config.toml
n_layer = 11
d_model = 512
activation = "bilinear"
normalize_top_k = false
routed_scale = 1.79
balance_bias = false
init_std_router = 0.0268
norm = "rmsnorm"
tie_embeddings = false
beta1 = 0.9
train_tokens = 465600000
dataset = "wikipedia_en"
Below are experts of layer 2 (counted from 0) of a mixture-of-experts language model. Rows are named gate (a neuron's input weights, with its number), up (a neuron's input weights, with its number), down (a neuron's output weights, with its number) and show model dimensions 384-415. Each number is 128 + 24 x the weight over its row's rms, rounded and kept within 0 to 255.
Before each expert's rows: a language model's description of what the expert responds to. This comes from a sample of Wikipedia text that the model never trained on.

# expert 4
What it handles: Foreign name fragments. Middle and final word pieces of non-English personal and title names in cast lists, rosters and tables, such as Majo-li, Vaas-al, Ali-bert-i.
gate0 [134 157 124  98  95 148 130 113 167 107 114 113  77 143 108 146 113 145 178 161 149 185 126 101 129 132 118 122 118 137 101 106]
up0 [107 129 161 104 162 158 132 173 138 140 110 161 152 165 115 130 139 154 139 158 166 107 122 103 140 108 119 142 124 157 154 147]
down0 [101 150  86 136  72 159 143 130 133  87  89 140 137 141 131  83 188 137 106 123 137 119 127 142 109 119 126 138 126  96 132 130]
gate1 [155 161 150 107 119 139 117 116 121 173 155 125 144 167  71 127 113 133 103 122  90 119 126  86 113 138 140 134 120 106 113  85]
up1 [ 99  97 121  97 101 126 108 121 125 135 124 135  88 137 159 165 141 151 158 103 165  79 107 139 105 181 165 126 118 149 135 118]
down1 [136 141 154 120 110 126 125 118 138 126 135 117 103 107 140  87 120  81 104 129 165 108 152 142 185 142 149 124 133 125 122  72]
gate2 [169 113 134 148 138 113 108 117 155 177 120 115  97 124 153 142 143 151 144 123 100 113 104 131 141 120 144 110 100 107 120 130]
up2 [103 103 138 170 142 157 144  93 166 119 158 163 145 123 104 143 146 163 149 158 173 129 113  69 136 125 142 167 152 142 127 102]
down2 [128 122 134  97 144 118 117 143 116 173  99 108  96 120 123 113 154 124 151 131 124  89 117 102 123 116 118 148 131 123 121 135]
gate3 [ 95 149 132 109 148 167 110 142 168 125  89 141  88 184 164 165 130  93 163 156  84 136 167 119 128 132  71 132 146 127 126 149]
up3 [ 92 136 150 106 113 140 125 106 100  89 106 124 104 126 118 168 137 122 184 141 116 146 138 156 122 135 160 104 130 152 119 100]
down3 [124 149 165 108 103 139 109 137 136 113 118 116 127  93 129  80 181 117 162  97 120  93 130 112 109 135 156 112  96 144 145 122]

# expert 6
What it handles: Month names and digits. Month names in full dates, such as 13 February, 5 April, and middle digits of years and numbers in tables and statistics.
gate0 [133 161 129 129 163 189  87 127 112 140 119 114 116 131 103 104 121 105 102  90  98 193  94  97 122  75 162 158 119 147 121 105]
up0 [138 116 113  91 118 125 125 175 108  81 149 140 102 110 133 134  92 159 108 146 156 156 164 142 118 196 111 104 114 145 117 115]
down0 [105  97 125 143 120 142 124 149 153 127 146 132 144  96 163 111 165 128 125 148 122 123 107 137 112 127 129 137 105 100 136 121]
gate1 [126 120 117 104 125 125 142 146 168 145 115 117 170 176 123 146 106 125 126 125 127  95 112  86  75 139 126 148 150 107 137 119]
up1 [136  79  90 141  92 107 134  78 124 111 114  76 105 127 105 106 113 115 130  88 138 113  94 128 124 147 137 114 106 130 155 145]
down1 [135 106 123 128 122 128  89 151 160 113 130 101 129 143 142  81 122 116 178 113  89 103 128 165 137 132 119 105 161 144 141 128]
gate2 [154 133 165 115 132 127 122 151 143 123 123 116 155 184 102 136 115 146 123 156  89 136  80 171 127  60 165 132 146 135 151 102]
up2 [ 86  72 107 123 151 146 141 149 106  87 137 126 113 127 152 102 119 134 113 111 141  85 162 126 149 136 126 122 137 153 155 115]
down2 [133 122  72 136 143 117 114 118 114 118 144 138 118 124 108 163 161 131 150 147 139  78 120 127 159 147 194 129 141 122 141 155]
gate3 [157 119 129 167 118 108 159 147 172 166  60 125 136 126 132 129 121 117 133 120  61 132 130 169 111 135 119  97 101 135 124 125]
up3 [ 93 128 117 113 137 140 127 155 138  86 148 128  76 154 121 145 188 108 139 125 107 143 129 143 118 131 119 163 123 133 107 175]
down3 [157 159 112 138 136  92 141  95 134 110 115 152 132 123  99 132 127 140 167  96 136 144 139 106 140 133 146  82 112 112 148 121]

# expert 1
What it handles: Table, heading, year digits. Markdown table dividers, pipes and == heading markers in music and sports tables, plus digits inside years, such as 20'2'5, ---|---|, Track listing.
gate0 [113 138 120 102 149 186 103 150 133 103  93 120 125 154 128 111 130 157 126 103 143 143 134 170 157 154 136 137 100 167 151  76]
up0 [129 103 139 133 138 120 104 113 129  78 109 120 112 105 142 129 134  93 109 112 127 153 100 145 128 148  89 141 107 155 110 141]
down0 [ 90 155 139 136 139  78 125 130 119  92 104 108 149 101 135 112 125 169 130 110 126 125 123 136 140 166 151 134 144 152 164 129]
gate1 [111 166 110  93 128 121 107 102 121  62 113 141 128 149 111  93  88 179 136  90 138 116  95 136 146 103 128 125 119 125 161 122]
up1 [118 157 109 127 147 119 112  90 124 108 158 142 169 131 129  82 123 161 137 125 151 125  89 131 114  69 132 132 105 116 118 112]
down1 [142 118 145 138 113 150 133 115 153 162 158 108 123  86 134  99 107  78 112 126 154 131 165 130 100  65 104 112  98 104 147  67]
gate2 [ 88 156  80 124 140  74 112 136  99 130 135  82  98 130 120 148 106 101 128 136 101 138  86 103  88 129 141 104 134 118 106 131]
up2 [141 102 160 154 143  80 115 121 151 148 164 166 129  98 138 172 123 161 147 127  97 123 107  90 173 147 146 132 114 162  79  89]
down2 [101  62  92 129 108 114 115 145 114 168 139 137 135 114 125 140 170 122 153 149 164  93 166 123 130 114 142 105 135 134 149  90]
gate3 [152 142 141 139 120 127 134 143  86 161 127 174 169 136  78  81 120  87  72 153 159 102 101 138 123 156 125 121 135  81 126 126]
up3 [141 103 121  93 129 133 119  94 175 125 143  67  41 124 141 149 140 137 157 153  95 155 141 100  99 107 123 129 119 114 117 125]
down3 [181 158 127 121 171 130 114 124 117 152 127  85 143 140 136 112 150 144 132 128 112 131 170 103 172 140 119 167 117 150 143 129]

# expert 9
What it handles: Spaces, ranges, coordinates. Space tokens, colons, hyphens, and range or coordinate parts, such as 18 'to' 24 in census ages, degree and minute marks, and until.
gate0 [120 154 140 163 117 131  91 120 151 175 123 149 138 158 130 176 165 105 112 110 120 173 111 130 107 104 137 107 111 172 133 116]
up0 [155 126 108  95 113 147 120 160  94 111 157 172  72 143  80 135 149 134 126 120 151 168  95 106 154 102 100 132  74 103 147 116]
down0 [122 105 127  87 142  89 137 160 143 112 108 157 152 155 130  94  96 136 146 153 110 143  67  92 100 140 136  80 187 144 124 152]
gate1 [113 144 115 169 151 122 144 136 151 114 160 123 113 134 117 136  99 129 142 124 109 162 125 100  96 129 165 152 117 103  94 121]
up1 [111 116 122 148 119 138 114 101 152 129 137 209 156 116 147 109 122 126 146  78 134 122 144 139 130 169 152 173 120 132 125 143]
down1 [100 178 128 107 138 101 136 159 141 122 118 131 149 120  88 141  91 147 150 150 100 152 110 117 105 114 132  86 124 112  97 104]
gate2 [124 126 122 149 133 127 135 120  97 111 128 149 116 142  95 101 132 142 131 135 148 144  80 138 120 127 136  86 165 140 122 123]
up2 [126 111 184 114  79 114 153  99 121 115 123 128 101  93 157 143 101 145 119 128 122 115 145  99 151 122 169 154 115 131  88  81]
down2 [140 144 120 153 138 138 164 112  66 193 102 152 109 119 120 107  89 121 117 109 178  94 146 139 103 148 113 122 141 153 153 127]
gate3 [162  98 123 149 123 136 136 120 130 168 110 120 138 125 126 149 138 111 123 113 116 135 124 152 118 116  90 142 137 109 151 138]
up3 [154  82  99 117 126 174 140  98  94 123 137  88 132 104 113 132 141  85 123 166  95 115 127 116 118 165 104 180 165 139 117 104]
down3 [110 111 102 128 129 125 115 128 104  63 176  64  71  96 137 128 133 154  88 104 113 125 145  89 157 129 144 109 127 105 123 150]

# expert 11
What it handles: Function words, suffixes. Running-prose conjunctions, prepositions and possessives plus -ly, -ed, -ing endings, such as and, that, his, rightful'ly', alarm'ed'.
gate0 [118 122 118 150 124 111 113 109  98  99 101 116 130  90 137 123 175 136 126  71 173 126 101 107 107  88 131 129 134 142  89  93]
up0 [144 118 129 142 112 124 137 166 110 142 169 143  69 145 134 141  68 147 144 114 122 146 120 103 162 145 110 121  94 140 163 130]
down0 [125 153 113 115 128  95 110 110 133 147 107 127 120  92 145 139 150 114 130  99 112  98 114 109 120 126 102 127 106  90 184  78]
gate1 [118 169 151 129 132 139 112 107 107 103  94 146 127 111 125 133 133 128 132 103 127 155 144 131 125 174  86 137 157 128 124 101]
up1 [192 116  83 171 147 136 102 120 116  86 112 103 121 128 106  98 124 100 151 107 137  87 131 157 112 104 140 107 124 146 101 142]
down1 [144 125 127 129 169 122 139 164 103 104 112 159 157 154 139  84 155 113 133 104 149 121 133 124 114 152 110 130 124 183  85  81]
gate2 [115 150 161 126 113 157  94 131 125 163  90 126 127 149 130 142 104 166 109 113 109 167 120 102 170 133 129 127 143 106 152 166]
up2 [118 116 124 161 196  75 106 131 159  89 135 144  81 118  87 130 151 161 129 128 137 125 112 140  75 166 117 145 164 169  88  88]
down2 [ 94 144 100 130 111  95 150 155  61 109 110 139 117 158 110 149  98 119 116  94 109 109 137 111 126 118 106 135 109 163 152 108]
gate3 [136 146  91 153 102  98 144 166 130 134 110 103 146  98 140 135 139 100 150 143 122 105 123  98 108 127 107 181  99 139 125 120]
up3 [144 179 130 113 174 119 113 146 118 142 106  97 114 118  95 105 169 131 213 148 113 122 121  97 158 153  80 128 107 138 118 166]
down3 [139 135 146 129 117 116 109 144 120 144 131 139 122 105 145 137 128 160  91 108 136 130 142 149 109 136 120 134 172 135 118 116]

# expert 5
What it handles: Auxiliaries, months, cell pipes. Forms of be and was, is, also, month names after "on", and pipes between cells in transfer and tennis tables, such as 'being', 'December'.
gate0 [140 153 106 114  94 125  82 121 118 116  89 154 101  92 114 120 174 136 107  79 141 170 154 156 122 121 169 147 159 129 137 103]
up0 [103  98 131 147 109 101 102 153 125 131 134 138 167 126  67  95 111  94 116 132 128 109 152 121 130 193 129 121 149 124  88 138]
down0 [123 127 148 101  56  84 165 119 136 116 148 144 103 111  97 145 112 131 124 127  92 121  89 111 147 106 122 131 100 154 166 135]
gate1 [134 148 104 130  88 145 117 117 169  95 131 126 136  78 171 125 147 167 109 105  92 156  78 123 122 152 107 118 110 124 143 132]
up1 [140  77 112 135 136  97 157 152 117 103 128 140 112 119 136  95 108 176 134 131 138 119 107 109 135 109 145 130 122 117 139 108]
down1 [ 96 123  80 137 134 119 125 158 151 118 145 139 168 123 100 151 122 184  85 132 117 147 131 129 104 119 151 122  90 138 140 143]
gate2 [108 137 113 134 113  86  98 134  98 145 100 116  64  89  99 141 100 106 102 150 114 130 102 134 146 126 125 110 114 138 128 102]
up2 [109 129 185 152 124 146 113 143 154 145 142 126 101 149 141 101 111 149 147 152 117 144 138 105  97 106 144 171 124 130 120 145]
down2 [143 116 116 150 131 123 113 145 142  77 133  74  96 130 137 131 115 136 110 102 112 139 143 136 101 109 142 193 120 154 146  95]
gate3 [144 104 136  89  81 123  98 144 125 146 121 171 148 114 123 105 136  65 150 152 115  93 123 109 114 153 123 141 143 104 130 126]
up3 [135 117 119 167 170 134 134 131 118 110 171 109  86 130 120 129 119 137 126  91 122 166 156 139 128  96 137 114 122 149 110 133]
down3 [114 135 151 149 121 125 149 138 134 132 139 153 123 133 124 138 110 179 139 139 157 116 125 112 125 152 120 164  85 106 150 106]

# expert 15
What it handles: Sentence ends and openers. Periods, closing parentheses with periods, quote-periods and line breaks ending sentences, and sentence-opening words like However, After, On.
gate0 [125 118 140 137 110 101 138 103 104 116 114  92 142 102 122 137 131 133 134 136 101 125 111 118  51 131 114 181 110 138 120 107]
up0 [114 130  99 134 137 152 110 110 107 110 145 153 154 168  89 148 132 155 138 151 127 144 131 124 122 109 189 123 117 157 109 177]
down0 [144 128 131  95  75 142 140 176 154 110 104 146 167 193 125 110 130 134 135 120 123 107 194 130 159 121 125 121 120 162 132 138]
gate1 [ 93 146 137 164 134 125 101 149 127 103 112 149 150 139 130  86 105 142 126 133 118 117 140 125 155 156  99 127 146 101 107 113]
up1 [181  91 114  73 171 144  67  83 146 162 146 168 137 139 164 106 125 155 143 105 139 131 133 107 181 127 157 115 117 127 145 102]
down1 [106 115 111 156 116 129  96 141 160 114 121 153 129 151  93  84 114 115 127 126 126 120 145 141 142 124 160 131 124 157 139 105]
gate2 [101 145 163 164 119 171 161 169 117 175 137 113 107 151 130 190 121 136 130 176 115 141 103 152 124 103 190 136 109 178 128 155]
up2 [129 148 121 136 113  66 150  98 139 133 140 143 149 160 105 115 163 158  99 127 125 137 138  91 170 163 155 152  97 154  98 107]
down2 [100 114 160 146 141 126 110 158 120  98 101 156 139 136 161 125 147 100 129  93 151  49 126 118  97 122  78 149 166 136 136 137]
gate3 [120 146 141 153 134 131 108 178 138 166 120 124 106 127 151 103  84 159 144 133 145 137 140 135 127 152 140 103 111 133 110 109]
up3 [129 128 136 132 138 123  93 174 121 157 123  68 162 118 104 154 104 154 144 167 144 134 131 111 134 117  94 131 111 159  70  86]
down3 [140 131 140 124 118 159 165 133 145  81 138 108  75  98 151 146 143 140 140 112 158 141 132  77 156  94 133 123 139 137 149 125]

# expert 14
What it handles: Word endings and headers. Plural or possessive s endings such as hers, trains, couples, and closing == or === of section headings.
gate0 [120 154 133 128 126 125 142  96 137 183 103 136 118 130 114 140 110 174 159 120 151 158  70 126 127 159 123 142 136 141  95  65]
up0 [ 84 132 135 102 124 162 119 137 110 126 156 122 118 128 139  73  93 145 150 116 113 170 114 102 149 148 113 137 184 195  90 128]
down0 [140 113 132 145 152 114 116 141 146 141 140 111 135 142 149 172 140 112  97 159 129  87 150 148 157 126 178 133 114  81 127 164]
gate1 [111 146 133 149 164 134 167 131 145 105 102 132 198 125 105 111 113 140 132 130 132 124 139 124 103 120 109 137 105  98 135 124]
up1 [134  66 109 124 162 143 103 118 131 160 122 188 118 146 161 112 113 137 161 127 119 137 135 128 131 140 114  91 108 105 108  92]
down1 [123  98 143 145 125 126 157 117 151 136  87 152 114 138 137  91 133 154 119 117 125  89 109 151 149 144 120 151 123  99 110 113]
gate2 [138 121 158 117 119 141 154 141 118 161 140 132  99 112 130 118 109 111 146 131 117 135  80  81 154 139  64 104  89 141  80 142]
up2 [ 96 122 185 111 119 126 118  91 118 149 122 115 113 140 116 122 128 140 137 139 140 130 136 159 133 146 183 135 147 170 140  88]
down2 [118 122 138 131 110 128 143 165 121 117 166 132 112 146 140 135 143 101 107 159 123 112 100 126 179  76 137 113 148  84 125  91]
gate3 [147 143 124 154  74  76 145 126 142 115 119 191  96 137  96 147 121 110 155 156 107 155 125 128 118 118  78  99 126 117 129 138]
up3 [108 118 160 128 131 191 111 181 178 160 178 113 135  66 182  83 117  90 116 125 147 112 160  96 137 110 116 133 140 151  80  91]
down3 [ 95 180 121 140 108 132  96 170 111 106 143 130  85 119 147 109 127 145 136 154 114 108 169 146 142 155  95 106 168  87  75 123]

# expert 8
What it handles: Mid-word pieces after prefixes. Word pieces just after a prefix, hyphen or first syllable, such as re-oriented, well-received, an-throp-ology, Al-ek-sandra.
gate0 [108 122 124 113  63 129 139 107 158 131 160 103 103 174 160  81 120 103 131 124 128 130 127 115  98 148 134 128 110 136 121 117]
up0 [146 146 156 151 119 153 142 174 157 121 145 135 145 143  89  91 121 144 136 147 117 140  79 122 162 158 115 161 107 156 113  54]
down0 [151 125 171 101 162 132 178 106 177 129 124 130 170 151 162 105 129 126 184 177 128 167 107 160  89 106 150 118 102 101 110  99]
gate1 [150 118 135 128 151 134 154 133 102  73 117 144 135 146 147 122 121 130 154 135 119 124 141 110 115 134 128 150 146  99 110 123]
up1 [158 110 124 151 132 128 170 118 152 134 128 103 110 101 107 113 115 134 149 112 132 115 113 137 116 125  93 151 151 174  91  73]
down1 [112 112 157 115 166 161 147 156 143 154 149 114 142 127 129 202 157 135 144 130 158 159 140 150  90 124 169 108 112 132 160  86]
gate2 [152  96 136 131 123 118 118 138 148 126 130 117 138  47 191 155 109 158 152 146 156 106 112  96 132 138  92  92 119 141  73 153]
up2 [119 115 122 125 145 133 114 134 126 147 141 120 126 115 125 127 108 125 141 130 186  78 128  86 106 178 173 118 157 179 126  79]
down2 [ 85 133 165 134 106 115 159 124 135 148 165 131 153 156 176 149 125 150 135  94 124 157 146 142 132 140 114 156 170 150  90 153]
gate3 [166 144 178 130  97 115 122 145 165 174 132 136 108 162 116 130 154 119 136 114 163 127 125 156 149  91  83 152  99 122 105 130]
up3 [ 94 124 133  90 131 115 148 124 139 128 138 123 117 138  99 137 136 157 134 169  70 124 126 144  76 132 134 184 103 133 138 131]
down3 [100 134 127 115 119 119  90  91 100 115 102 108 124  92 149  74 122  69 140  79 147 135 114 106 103 122  89 115 155 101 130 120]

# expert 0
What it handles: Infobox and list labels. Field labels and punctuation in infoboxes, taxoboxes and tables, such as Edition, Type species, Notable work, line-start dashes, Location.
gate0 [ 96 177  91 107  99 109 115  93 103 130 106 148 109 117 186 118 120 142 143 117 151 168 101 135 118  98 148 165 162 164 139  88]
up0 [122 142 135 135 143 168 110 161 101 170 154 118 114 111 123 108 107 125 140 120 138 123 114 107 118 124 105  95 115 166 134 107]
down0 [146 120 133 114 136 111 154  87 127 128 104  97  85 124 122 139 166 131  92  96 106 120 129 132 118 144 130 106 150 131 112 111]
gate1 [ 68 138 118 124 150 154 152  87 115 157 120 122 138  96 139 133 118  91 143 158 123 158 113  94  89 143 103 131 141  76 143  84]
up1 [115 131  62 117 141  72 129 142 136 118 121 103 125 128  83 132 164 121 148 102 138  96  95 132 103 116 126 144 150 152 136 128]
down1 [121 127 180  86 157 156 144 107 172 120 150 138 113 141 137 113 117 138 126 124 119 120  95 117 120 149 160 147 117 120 129  63]
gate2 [171  86 175  92 117 140 167 149 134 130 116 116  98 111 118 181  75 126 123 149 105 115 133 117 159 123 153 105 140  98 118 172]
up2 [ 85 129 139 159 151 123 103 126 156 126 138  77 110 152 168 145 147 151 166 127 113 131 112 125 130 119 153 145 129 193 139  97]
down2 [147 157  74 121 105 136 117 158 119 121 131 122 182 149 113 146 161 141 136 127 166 139 145 157 130 130 168 213 105 152 135 174]
gate3 [108 131 136 153 136  94 120 186 121 141 121 149 138 167 115 110 146 169 169 129 129  75 131 141 156 122 135 136 108 108 120 122]
up3 [148 152 146 160 164 104 142 103 134 130 155 126 107 137 104 106 139 142  96 131  66 101 150 146 160 119 165  73 138 149  89 125]
down3 [113 150 155 168  63 126  82 107 134 142 184 135 132 178 129 116  98 113 111 150 149 129 122 122 131 159 119  98 156 103 177 129]

# expert 10
What it handles: Coordinates and proper nouns. Decimal digits inside geographic coordinates, plus common name words like United, States, University, York, John in prose.
gate0 [114 150  98 173  81 146  88 129 124 151 152  91 157 132 143 108 117 106 122 111 117 129  86 130  66 146 157  95 102 152 118 105]
up0 [122 113 103 119 137 129 105 139 137 111 100 126 157 139 161 108 115 158 106 165 132 145 120 108 148 103 102 109 100 139 108  76]
down0 [118 133 150 112 169 143 112 117 115  83  99 120  92 109 149  98  92 115  95 151 131 115 134 108 141 133 152 118 172  87 108 131]
gate1 [149 166 112  80  99 134  84 152 145  97  96 129 171 125 111 113 123  87  94 129 162 145 122 108 160 184 115 147 129 106 150 146]
up1 [128  88 143  99 133 124 134  95 109 113  85 141 108 122 123 158 131 109 135 107 109 196  94 144 109 141 109 148 117 134 185 144]
down1 [135 115 138 161 104  80 126 120 188 120 139 124 129 109  96 127 147 100 113 116 124  95 120  74 140 148 115  87 128  94  99 129]
gate2 [ 92 140 118 135  89 118 107  73 124 107 114  90  69 152 126 152  62 102 164 137 111 134  61 119 141  89 140  99 124 102 129 120]
up2 [124 131 130 159 162 115 189 157 121 136  92 140 123 124 129 122 140 118 101 134 160 144 113 143 134 150 101 172 104 157  86 132]
down2 [160 152 129 106 110 132 161 127 149 151 130 138 134 168 122 114 117 167 133 145 162 157 123 132 168 135 116  91  92 120 167  83]
gate3 [105 122 117 141  98 149 126 131 111 147 102 152 110 134 147 137  79 124 142 148 124 134 103 161 106 167  95 137  97 108  97  96]
up3 [147 123 138 105 119 132 129 133 110 140 129 184 135 118 111  99 148 105 134 187 106 169 129 124 115 120  89 130 120 115 131 120]
down3 [106 103 111  77  84  70 120 122 112 123 103 174 126  83 159 119 128 111  93 125 148 120 118 137 140 152 125 150 135 129  92 133]

# expert 12
What it handles: Spaces, newlines, name starts. Bare spaces and line breaks between table cells and list items, first digits of scores and years, and capitalized name beginnings like Leonard, Lord.
gate0 [141 133 106 130 115 131 132 145  88 164 141 131  98  95 153 133 170 170 144 124 120 115 129 122 134 154 120 164 118 176  87  91]
up0 [105 110 149 116 111 126 108 156  90 119 106 148 143 121 167 125 138 172 119 206 157  76 142 126 165 136 144 150 143 174 127 102]
down0 [144 141 102 148 103 121 133 118 162 128 131 186  84 126 116  80 172 157  91 134 129  89 104 136 153 155 121 163 109 146 113 143]
gate1 [ 94 136 126 105 129 162 147 112 124  76 132 147 143 116 106 120 161 100  65 138 101  98 143  88 114 141 135 120 123 118 122 106]
up1 [ 77 107 110 121  90 135 129  98 140 127 143 119 121  98 142 137 123 146  99 164 137  91 117 119 129 161 128 154 134 109 124  98]
down1 [110 123 115 126 143 143 123 106 127 132 147 111 128 131 160 137 151 110 128 103 158 139 146 156 113 158 131 108 115 137  55 125]
gate2 [111 124  76 124 178 115 156 131 143 153 121 110 155 135 158 122  91 128  93 163 124 100 136 117 155  94 108  95 110 168 117 146]
up2 [139 105 163 167  86  87  82 123 154 161 138 136  63 116 122 154 153 157 143 123 125 104 121  91 116 141 174 139 142  84 107  70]
down2 [150 106 125 141 123  92 157 150 123 166 103  83 110 109 108 155 154 107 114 150 138 104 118 124 120  97 114 143 143 106 142 141]
gate3 [159 133 105  90 107 134 132 202 107 135  87 114  97 134 129 128 154  97 176 157 150 131 140 121 125 143  99 125 146  94 120 138]
up3 [111 110 107 140 137 130 122 128 117 151  98 116 141 133 150 156 118 173 118 119 155 124 127 132 124 133 145 164 135 133 130 122]
down3 [114 132 153 103 115 144 162 109 119 143 140 118 109  99 156 184 151 125 131 160 170 130 154 115 120 120 159 166 143  93 137 148]

# expert 3
What it handles: Digits in numbers. Individual digits inside numbers, years, dates and table statistics, such as 15'0'0 metres, 18'1'7, 20'0'9, plus number words like one and two.
gate0 [141 131 105 129 105  86 113 126 152 156 161 130  95 131 126 154 103 141 150 133  99 162 115  84 115 112 138 116 132 117 120  84]
up0 [103 130 111 137 125 163 130 111  99  99 135 163 153 122  74  72 155 103 116 144 147 119 101 155 134 164 110 140 123 167 125  90]
down0 [113 114 156 113 144 111 132 104 125 144 129  81 159 203  90 125 152 169 135 145 139  96  96 171 136 146 158 175 116 124 170 136]
gate1 [ 80 153 152 114 152 118 128 140 126 114 147 127 143 145 120 141 110  91 135 136 112 122 143  97 128 150 120 166 135 139 150 115]
up1 [109 108  83 138 155 117 135 138 149 125 151 113 107 117 144 155 116 130 147 125 152 167 105 139 140 135  92 164 114 151 114 103]
down1 [130 118 123 177 155 151 136 146 145 129 117 148  93 140 135 153 134 125 125 140 151 141 176  98 129 122 171 162 181 139 116 113]
gate2 [139 103 137 120 162 137 108  70 126 110 109 121  76 117 106 136 104 168 116 158 126 125 133 130 132  97 129 125 137 133 141 126]
up2 [106 107 142 151 154 132 146 101 167 129 153 119 118 118 116 129 111 117 137  94 109 135 116  85  96 178  93 103 133 128 101 104]
down2 [155 172 138 115  70  83  97 163 174 119 118  95  99 152 131 125 105 144 165  69 147 163 112 138 130 182 140 141 148 184 149 160]
gate3 [148 125 141 160 145 126 131 129 188 111 129 167 114 129 113 137 158 144 152 138 125 146 103 109 122 128 163 159 152 127 118 132]
up3 [137 131 148 121 158 111 138  97 132  99 180 130 131 129 116 130 181 132 146 166 146 124 108 117 112 118 160 129 136 106 154 176]
down3 [132  62  87 168 127 178 146 122 167 121 143 128 110 106 120 138 141  98 109 133 126 144 150 122 107  90 145 153 153 111 148  64]